Weights of a small mixture-of-experts language model, trained from scratch on English Wikipedia.
Size: 12 layers, vocabulary 16384.
Experts: 32 GLU neurons an expert, a softmax router, a shared expert of 64 neurons.
Below are experts of layer 5 (counted from 0) of a mixture-of-experts language model. Rows are named down (a neuron's output weights, with its number) and show model dimensions 0-255. Each number is 128 + 24 x the weight over its row's rms, rounded and kept within 0 to 255. Numbers have three digits each.
Before each expert's rows: a language model's description of what the expert responds to. This comes from a sample of Wikipedia text that the model never trained on.

# expert 50
Prepositions and conjunctions that start a cause, time or relation phrase, above all to after due, plus during, when, with, of.
down0:168159144138148160128105170106140140099118116123105122114098114121117101166129111122128125096145129096141153121075140097092134129105109138155110110118101123134120107144125056111072133107120114119096089111112063144085118133120139118135112097118092150112132135136118112109157152136125108153101148118143166140113067126124104117134114120155090086146183146182106139131094107110107128108121122102143120154107151149128116166130131103131126130137171119131112133135124106133164184158153078160159125115118138119126102165137141129137136183106149108163096082187135127124146144115105117123175144101114140107132147125124124118126143096122152117147113117126137151137159104107154101153138092125093100142113168144114115120128132135095152058089073133107133154112120138085097090162125180
down1:176147095138100138126118090109101120117154143135160154128102147100147119154112175148166103152103177140136157138167129107150126122137155189170138110110136093117126116167180116106118145105162111137128161143109151114128115112079155126115116161131087164095159173084148146131124119160169133122095113121124103141117130129133116137157171129143138129130167159111148087116166140133103123144138139131164139180123151130089081124171161113161109158066127098098112088138150139178156142142153087161101156137105141134104130109137140143144131153119142130139147114119138137146140107124155115155110125135156103182158162115141145140131103162149177121106140122145145130139130109111140122100137159117110151108128156127133139142111098165101142066133095091095143103134148106093128108096097115

# expert 46
Connectives of, or, and, among, including, these, often in statistical or population passages like 20 million, or 40%; majority of.
down0:110116129152092167129116150145140157137143158089113131132123125163119077135147147124099133125184165131155104088100136129143131122111124109126174152078112139161094094091163137118135104128167129118146149140159144138125131096121141097121121154131158136140138174142082123142150124119118149110140136110144144128124095125144133097120159135156132143135086105138087136155101136109114110082095177129142119102113130124138115100091113150142128119187122183156134143129134125106094149096139166142084180097146101098157122157121140115151118167093162148093121109113135130158174130087160133090129151082122135081138145123080138165137108103116145162196127140139149133157133146138150149110122144095095140161072077154128097136123115140132127144148121166109116132152096157106113089123122108
down1:118167136128118089088168137136098154142098158133143118088103132117124122112099105148138141104151112138144100141138127139117152091158116126094062143121144097120133137057105156108116172093132122107142098144166157132135149087133160137146101164142134130143110170123109125135123145090138167133150157138116189110107159139109094125127124154110113156110150099175136141118114160127125151141122176161109125175076116156110094111122122136095097146117074148164170135103147127097117126140133141110097105120103138127127100076132121105130139126135124111146148152113151167133163111136124125119158129142162107146106075122146168102164136136144138169149132122137114154125100126124149164122102140165140113093083130126087135147180179133146113107145140118136135125112137096168092149184156104

# expert 24
Closing parentheses and quotes ending a parenthetical, plus word-final suffixes like -ation, -ity, -ra that end a noun.
down0:149057116148123126172146133113110099124134103135129143163124104155142104122122110100131125089118115148154087164146108150086138126126147155128162102102139109114120124120134165144101116160098108123164119128172105132110168109128066125171117124106109119125126146151130164138154107172133142153108105142152146122116108172130171137128138074129154127149123140120134099124114147142162108164141113112125166130119128181089135116144144121124142060106085120157142137130073117116125105100105115126137168172129176115125120167138144134125136115105121150097113103160143083143112105097097111137132112154097124123127087122084126140101111116161121147146163147139149086118171146079157126117117149132111105120141166076115119082120133169134135124172127130108149109062123118167131101092117166
down1:109142153123147147143145161157107165124077133119114128159151128105175173077132124122125152114126107092119143123132154141105100166161114143140153141098138123166110073167135113131131139128159156148157115147142139166125141139132103133121119109128105107145092150129151144090105163130133101087098113130121151119108159109138163105119150121071092146132129153153127142112179146133127153053104089131127125105114135148148163137120108123154110069125188119107141144126105099119111112105082113101113139138172137121115148093132102142117100126159140128099139130105122119142109103172153146161135091110126117156070140112088110096116138164170100080150080167122107097145130117139111107116162117110159136158134133110176132113077111142119117132083110174107167113150130109116132128135131143

# expert 29
First capital letter or fragment of proper nouns, often school, team or place names, such as St, Primary, Salt, Pac.
down0:153099161175070139107086110110134118126158110116100102092121126112158119144162114134128137147093158097157131138110137119122153130134071143102086110135155137144116117147122126153154121148124166140133113155116094078142110159156109144119109082112181154128156109124135130108148166122148124135100138152139156111119155086107091116116148099139108123099102117135119104150084117117136148066133086181101166135117155146164135129162146125141118137133163119094109132149120173129132145141097121159095129145162107088168174177117123155093153133112108126119122137148157079122124096138121161153106155150132111148160094162110130134121129090133122148094132168147150121159139140151053132110129183119110089129140078106128120108129120136154178117092113127129104154102112130120126141146121111
down1:082134109153110120116145112106152174113120169090137134107142106125144126107138126121140161157114146144171113153083117087122096117161106106082139098102141121108137118161117179143096109137135142176133123160134123110132084148110128109113157123139116152130138168121162127159100175135121091133121103105146145159149103169146143143147121089097140097089156132110144109095086109076088129141136155118125158135144108082143122125147162099140136143158098142122120073119164154149097121130117140154132110144107080167119107128164163080150152108095128137118147119158117144108111133099132107121133153144119135150122161131125113097154115123136108126142125141117159168149131119162167107118110144158145102157090126179141134123148129131080137111173121067133150109092134136161092169180142167

# expert 43
Final words of addresses and place names, such as Street, County, Avenue, Park, School, located, -ville, often followed by a comma.
down0:134115169111121115109141166126106101150140130110125125109128111141166110171133113130114127120157090122168145119140136166111140128150116104097144119153080130119128105104121196140158120111100080133173158076163148133096132145196129135117130122151097111155158159134126139153146114130136149159117144102092175122139096120141138145112135142105141137104097122141112091142186095108158135104097091137112124105120102119176146121098131129115124146123109089127167136097152117108184093141118093130089120104128145107172179134159126173131094120084130093166118120136114111148156148132087117128069169105119153157113135136167145116151131115083133091159112134163129070119152104125107135137129110132153129128106119162102131162131190165105143136105104126098112133127126102117129145148121126
down1:114152141143090094126105161139130147123135095135136093119131130150091151131097122136142122170101193122144106089091146152078120139153140160141123131123117135110160140114106131147077159133123113108120093147143132141157133076129101094143078144163113153173130132121140134111126113139160176132140143145118149105120183117148092120132150123105131111145157147162159133095121071093119140110111119175105115107102143148111112098155128151158104119148116099135098141116136137083107116094135143131145126135114190120155104080117116102135133138141121145128096141128172119106133129105118181134127112098102104124134115185122088118131156114108145127134142142101132186116165109126133120127121145128118182084191107110157143099155081111114140123096127141141149149141165126119201104163122134

# expert 1
First capitalized piece of a foreign or unfamiliar proper name, often places and people, such as Tr(am), Mar, El, Kur(akhsky).
down0:086152116084128102107153136127145150149131160133080151138130138140129094123146112143137125133108184077131102129110113098100090126096129099124116150113092128147137125122097105138111125113144101124125092156167166137139157131131162110116090188109072140117136109104121167144149099121136142095107072079132135162112137090106149144125094086098136088136115139142099089112098119140091108138119143117150132124063167106124167104142131137146161110119170131123128121119125143160111126131161128145164129150136149148116148173157158143147135110125129119138122164145137221143128153099103120146127172126091119135141147113135117097128099133112087153135163138131153159126100111131091120112148108132156119154156126143119100156142105087077186126130075121135117144102100112137104118148127139
down1:144106135146164110122094116109089106161134154148096147117125146161114102159125158083099118135157159120108170107130154121133132122085172163123108112139119134161122152146160164107095137144114135103130127115111112112124110139152128111096140098133136127142125171133095133151117131145133189125122146122167152124152098104109159120091110111082155137122126136141093081165097117101106144134122098126133156156072075119100131172151119133144112130133134123118097146145068125148143125122119207124110134079139198161146166159160146136140128115127126153157102128119135123088127125133158136147134158087114121144129100139116077111096144089124118100111131191163150142137105109112138109109134182095144095154103160162118101154104103100099122095137119141127110088098123126123130109109137140

# expert 58
Pipes, dashes and line breaks opening new table rows or list items after line breaks, plus semicolons and degree signs in number runs.
down0:131148096102188182141120057146113184145160149106127112101063139099061116143156147125152124141112144110088119154116085104143113149151123147119115112154159129112123141128177132128119087168152140080129157087113098171144115084079116156128136094132092085132123133087149096194115124132097120157136155129105138117149137154117152144112157157153138115131134150144104146131102110129127115142114134149140142131103082136158141139119108133131161159129146125132119081129176122127148128108181122147148146151080146162132087123140147136149150114123180143151152120135148135119108131129112104120114149117138101088147114157153133146115120098137158136164135131157101137132126103172115111123132108108116152109138101135055144111131104124147148125105131133148080132118120134145127118174107117
down1:170156181133080093153097151153110065112118112129087129104135150095102134112172144110094140132142114129168152144107135093131107098118121106109146108139127131102111174138113160116124139153115153103145104153123106135157136158095135099128127080118109125141157149185132094150169140115108136108092168114109139126142157129122104087150112132154140094086100151097145145123100125145105096142127148133154123143109157147120172132138126128137115153119104173136164157128141160110093089176167093126158100138114124126160142062112130128188144102131125095113125147144121121108155186118131147099132136086148105106128090105099132107132089163132146157146133090089116085117177096115109159121118125099114142136126102083098140112122106134114142110127141104146127134098132125136139150176125143

# expert 19
Pieces inside multiword proper names and demonyms, such as United, New York, City, Syrian, Football, Working Title, Philadelphia.
down0:155097133151097107112143122147083132121141155085133150103133138138099127126138125125151098126124064152196116153142124173151104105124120141106121153142093090146144157138139129136141147140094127105147126118167125087126106134124116091124133140136088109144084129106140126130109137147141107095141120117172132086162140128107106064093125128127119085139085093122123100115108142157130130123146132115086142138098120144128104094109134109140171128134101103118152132102158098179134102137142112127053110126127165155073146138126155146136173089118099114166130132130115113163082115124106147116074138138143113153051126136121133150140127143123128085112118151162176136167110159115143172097116162168144109105114128118172087131134099139174117149159144112143124114126154106137137114108147133
down1:141098130130118162137123117140137152108100099141154121130107114107122149119118157130149130159133139103123107134173126158120136096190174106140117138140090118093113111134117128115087148142134124100121134123130102115070138148147130062139159126139134095103097119080154154092115152122152103147137112117136133128091153116132143108143128133153136101132129159162088135129158113133131132139175173132081063148171102137101161121073137099159122150104101128174075088124129127161168170203134122112121132134118105114061149139120128082166086119160137175131116131136111103146134088154125120146100134124104138108141129128121105170144108133144148128119149127131138142149132079120122088144163108134124133143097134161103143131144134117146145101109130139147138156207121132131114166109128158

# expert 15
Opening pieces of split words, mostly Latin prefixes like res, rec, inc, cons, as in disrespecting, revolted, self-conscious.
down0:072162080048171202156107104087180142136119133141095142094155133119131153117146088092101130138130150129149120149095127111145127153112097102127149146106131095129156105093133112115162143130155098166083148096135168126152104125115124098116108135148118113124151111129127123150124127156109118120089130145107138112132123128143176167117104130106106133116153111135150106135097156134162119116103130128139117095074092122086129107116136144115124143095117109105153097122125129146128111068131157183152118117139106138120104120156128124128148108097153163135091122109129172080084096131129106119138135106115128165060152107160137150157113105108131123106203140129179123119120120128160161118107116139138106092150163153126112145122119152135106134111129090141118112100126134119129148109095133
down1:107153117141163137106117100157144160163091132119117105093116152135113151131148135121111177134143103136088144097123145155133100107116097083143133112121131107108148151178155114135181120146143121119132092091133071134125157172097149127133090096066150121143120142134123126147104070111218140138143155125108127146146146146167129102141114140137107139164139172091120132127112189132144108103121105133132066123143170090087213137120148131123134121133138153139125122125091157127151113106134125125158112122096110147150078145137115111113157136137124136116124144121129106166167101094086099117125126131134129095107169115113132108150164129133126098155129132139069134146127105107137111107107127127121087116100089122119133116076099148095102103127123144108160125123146120134123152112102143

# expert 57
The word "and" joining items, plus or, &, has, had, and Romance particles de, et, La in names.
down0:135135098087147193140120120112169139096144104133179114102107078135115066124108105113134128114122158112108152142170115124099125119128145155134130144148120127124133103120152076138128125144121116123106149101104107144091177143111131153121147116120136088127147109132111118117102096122121122144115154122090094143131145109157099075128156126116163106149103133145113094120148129157175120091124105140095107129158089142113136123152126158143103139153114133105135107117069110150177095087138139113192121126157099115168150135081137135101114169168111144102123161131070127122110153136062112085125122133101138108138134082120137158119130128126098087118147102158118083087134105094131129167127081159124138096125089110117147160155125139115115133146120103127116125131097112071119138095119108
down1:115138128126080105136115105122128095085149108172156168092166138107145123117165132151070100134104145148133128148163147147170166157116162137178183139117127133106146147115125098123100108134136127144113089152084140154107112073156166156116109133110108122097137121145136110133156144121127145143142081122117103145128101153122098146152149122125101126117115133122139104111123166118119127126136123138197122180123113108066130135086097096149145111133152130120144120116104176151144119106110113101112148143138126147087134115088130147124119096137076135141102117116117117097103109116117107071146162142135139117156128107165136156152146131098144131133161126161160112136147096128156087090120171058108145125109120096163090113154146100143107101122105117094099106107098135144137163116167111

# expert 16
Word-piece fragments inside names and rare or foreign words, such as ic, ous, oll, it, plus CJK byte pieces and adjectives like cultural, wild.
down0:165106158140165096135149173104096133098111129101116150105130131208100120125162127126133122163104149102125137157089139115107143187133148110146155148106112118115106132127081123153131135087099108142154116131137102144149121083117120098132122136087141121098092133109153097140135140134107087130059094093141180147098173163136149117174112143103069097138146157138157097101149107130122142119100142162140111087116141126126101122118118159115141099094099146170154098115127121105134137156103136171127115124116139154113101116092133085121103116089127142125136150160102132141097172133163138160113127106131122113138060097115103102112133149119102117139141106115095128116112131091088131163152145120130126122168167101145158112143076159111127148138096148097138133119122116135152130102151133
down1:132134160156141144167128153124114117166110147128137162139089112128109121140129140150085124107134153104118145118151130179161134139152176148117122175124131175167130170152141116126094132139151141111174138158121144127090134138129131136122130120144077123145114152096118144135124103140168108141114155126132142066140119141129113104119109116108091141137129094099092137128146127162100123123148135126124140163147103107125155160085106131149119154119099124173153157142103082114127167066161143114095150129199149142144096147128134127060120113105123172086131131146151126157124118077167146145134141084116112098130111101148127120154132121140111142123135172174120107125103126169144118092126155092082133086137130136152114093170086158140121103121128097173109157143134170109146091158123106

# expert 38
Capitalized words inside titles of songs, albums, games and events, plus chart names, e.g. Step Beyond, Get It Together!, Billboard 200.
down0:092087144121180149143138143085161127145082151130122144117079158082153116160072151174103115102164127134140106102082104115147128125107158133117164109120093148103149191126141115145117113118154154129136099159146155147134122167155105141111110156141145114082106119115143106076103131163156127087138135147096137129153151096117142158135135145115119116129106179093142125107131143146131145116109145088083106135115111127127139133127109146081107103115117104105122102107070082100142111150131130129122115158113137099112115102119135140084099144147099132150152190139151155132098118127152125152135136136134131103151085080145136109115164175119088079122144127152113141124113121115113095127121116174122117142114141161146159155134117131131130150153117133164193107100132172127136156163139129
down1:076133110119113153137131106187145162132128145077108128148150168161128090131092132135137165111145104146183115110107110114126110096128120128165140116102109042171135104152143116135167129115129136121097158160141154118169113126138161102138134123147160106130106178116152112136106129128135076128134060152142154150141122126080075133110149119097137099146156176096163095167134128114132167134134124116100121121122128144119109113114088144127167133096096095145101120139150124145115116131106111106156150139110120101100119150135154167153115125116157123134124153132150146132144097155140104144113124138121130128102111174082101125143124110135128148120155138118189147161108141129105097147132151091108131139074142117144093126128145133123148155132145111178109123071089125105178127111154165

# expert 22
Percent signs, digits and census wording in demographic text and numeric tables, such as %, population, households, increased, between the ages.
down0:115111069113111130119133105162152119160150142121108127111142128116167114162129152107114154132110141096171102159114140111155117149102119171133141105080122124112139107110137129150166119161058120126143150131082163116113068168121151094102136171100140132101165135160127139133100148179119124144152114175119127138120124154138120160156116109141133109119113112134126113124169121118128114128146113106103078099112117094147124175153129143148137147133183148115131127158114160114141122135124137099149136129170104152134143161118184115137120141145136124079111093090140129083109086098101105114129137112130137116090101136143149125135115130149145098045155130149135094176111122125171132126117077143127120136108103128129159094149152156088152109137103154088106115184097102123141113141100105
down1:085125086109094139122094088109121120096109110120103085087147168113093089139133124105114105111184122159145131113111151137147180096115111090112090111130139067128137128103112132139125131103134124168131166136132156153111158115112112145129133167159119135093161142098154137129146115163114136119136123174159131107140107091131158157124133122190169137079160113161117119152171121130159116190154089108130174134125117156097073112154110093136118118096118158130123118074131138138150109152135181130134133105122114116120128128108172080165131155151096127162144123138109169110183108123118128106125133110134107162122139137159120131112136138108151131117167131112093154096149113105141154149136160131149153125154103101123119136153138101154138100171089117114141114115135136121105166131133090

# expert 49
Final pieces of personal surnames, often German, Slavic or Scandinavian, such as -berg, -mann, -son, -ev, -ić.
down0:091148123097128170105144090123121117138072161135105149111142117135132098153170131083125130119102130124076064146121101100168143114121123161123136070140124106139160133113124124102125151105129131140146137144104155146183086118092129165115118144093094149122132169162151167154112115132131104136140119102113146133109127157161135130123116139109128125086146111127120109145100122123128097154133136110128108089145100072139078107103113075100119105126094115127163127138093132137099158137143160100148106122132121145127100138114183106122133088125094170176140154108137089126127168134111163115134134122096137128130127162166119114099098124154140141150160123104143123108173116112152142110093095107120107112125115165117158142162153103117119126147147102184169096065130163126136134129184138
down1:103133140135156159118153103164125134150131129128172083162139093104101111125124174129093110136099148119136137116122167104142123121149110158101134139137127106108144151118145123183145142135097128127133112133124114110148107136098086069167173071136098131122110112147112114118143169111088149118139125150119092114139154137122114132103116153057140115091101126119132153122115136110108122146146185119107107170143131150140126126139119135113128096100148100177096151119160105069164105132170143120169107136124143109084099133152107123130127127134105136087118104126121098154102088109116114124128085144131097124095143159125064106143130125156138136119101117154170148171157185123146076106128097064153125115118165128129151144118084114165142117107158126137130143096153177151141121137133142

# expert 26
Final nouns or suffixes of technical and category compounds in lists and infoboxes, e.g. fire control, audio support, weightlifting, Type 42 destroyer.
down0:110177090124140120154142109142072133143117147088124130135133144139102113179111122113102113151145146123148124126131161125146112163108121165086124108125155143188159109127177121162126122120139102144112124097155096138171089134145085137112124134126043091144157117110115133149136092148098146094131085140147147145165123153081107134083132149122138142148116161124110127129108113093110121122140138133121145184072174152107134135145114109100115107153123125130153143128112114132106155160079147106155126150138177129140149131144160152090110120090101157144126072123156099137125094152142145100143109140087144198093130111123110101134171103111145146152150111123130157129134120121138114090087133145101130159171171141130127110097157103120137121124134108143104132137136160096153119090133141
down1:144110160133093095148148158151083149115114129144121152171081117153165122137094116156179102153161106129128137143161142156139140091082130082162154139104095124144131144139104157177155110137137109104119142130138160092127180095172137143099100152101113123087134139106175134112096119138144105101122131103152131151103114082139147165152126124165139145081123128109152111144117161108159144165122130099139110129154118083144196130131138073152092107139128161139080134109112143130086114129117092161104100149120116160142137133151137153133099114104118117170110133144105161118119139126138125134118118172122130112141129170142151085095138088176096150121136100106097128109095098119089158110146132115129146118120107125121134168178101119131104111119117114103136080174138129135115123110136136

# expert 21
Pipe separators between numeric cells in sports league tables and stats rows, especially after numbers such as goal differences.
down0:151155147153122137104110126115095116120127148135157125161113157134151124129150108128144115165143114149159102126121138124096132136120164143206138125122149130079095109172127148131128132050075098109094101116139125135112149147128158116115079145118101144176138104111143119111112160180160126153073132124105146114071074109155103154157113085176109096172139089138152141149124125159149135151117152136111090124145138099153094162129139127155092127096139156119147150120141110117152118112135103158150164108170115153133099116154112165136097103095127107105097109103126113115114101136131134125130124108140077164181121138106139146115146160096117104127135129146110165123096127129132165112122172173134123128133155141149120159152091157088117108125122078113149135147140132113118137150161145
down1:123123094146117105089098108129142160151127101143149124142134139074110188148152119096134104164099125095130131155145149165118125129121142114112109160119152170101131159167091168152114120136124134144139164097111118097113105136118090160130091113125081128147096145151132109120148144148158122142131089102113096103125130128124113131144117137125110120143124136117132073086137102103154166149140137174115109135126158149137139137082163139084139142146135125119116137139146147146156158155150138113104139103177099105143128090165142123091125129116127179145109103115159166102114170099094169123126138163090125082117109151136115141126146135147158092137124149125122088088150164120131105100201142172129156133102084118146073120111103132186129149131134156132178155142121108101094123155116139

# expert 53
En dashes and month names or years in date ranges and credit lists, such as 30 August – 9 September, guitar – vocals.
down0:138102105142123126175138120149098047110134139109131106111121161125135152143149140147135135140158165153154074118200152125106131134096108117113105165091170116128156116128088118148138118177132098145150121129120124166133129146162096157107162141115150127168111086135097133099103127086119148109137122144108116136118152145122075075146083084115115127136120103175094180111089161164105098103128155146111112105119172113134141119110140113121159128135116152167133124108134134087147147119151144109081140148103160084115103171145140095138099102127125126110115098154108135124166149144119110123098099110116084154153110152145120137103108122138162134122110128117125162144123119128118148133129068072134122142143129109164123128157169150104127151133131141137086112131137132122158159084150098
down1:154162130156113094147130107152089087097124125134154135101102164108071139109137136165148121131091139153139119077152138116166129142131098140123111149139173140156084124139083180128110124123174148109174145139094088117143126144100116136123105112152115152122128151119082105137103135149138103111143117132163106120166131104112166110121124091151143142119099131117112139089114132120174125129120151145114149120096140093118115099134174138130095126129124143155117154131164115120121124165155113075034120160132099162129157091170132153127133122182161170125081142166131100107119124141120172180190107122101135138133119114102152124123122105115123133144133141090137134084128100154126125138120158085129093139115132112096124124142116155131113111168126126158117114116172120171114115136105142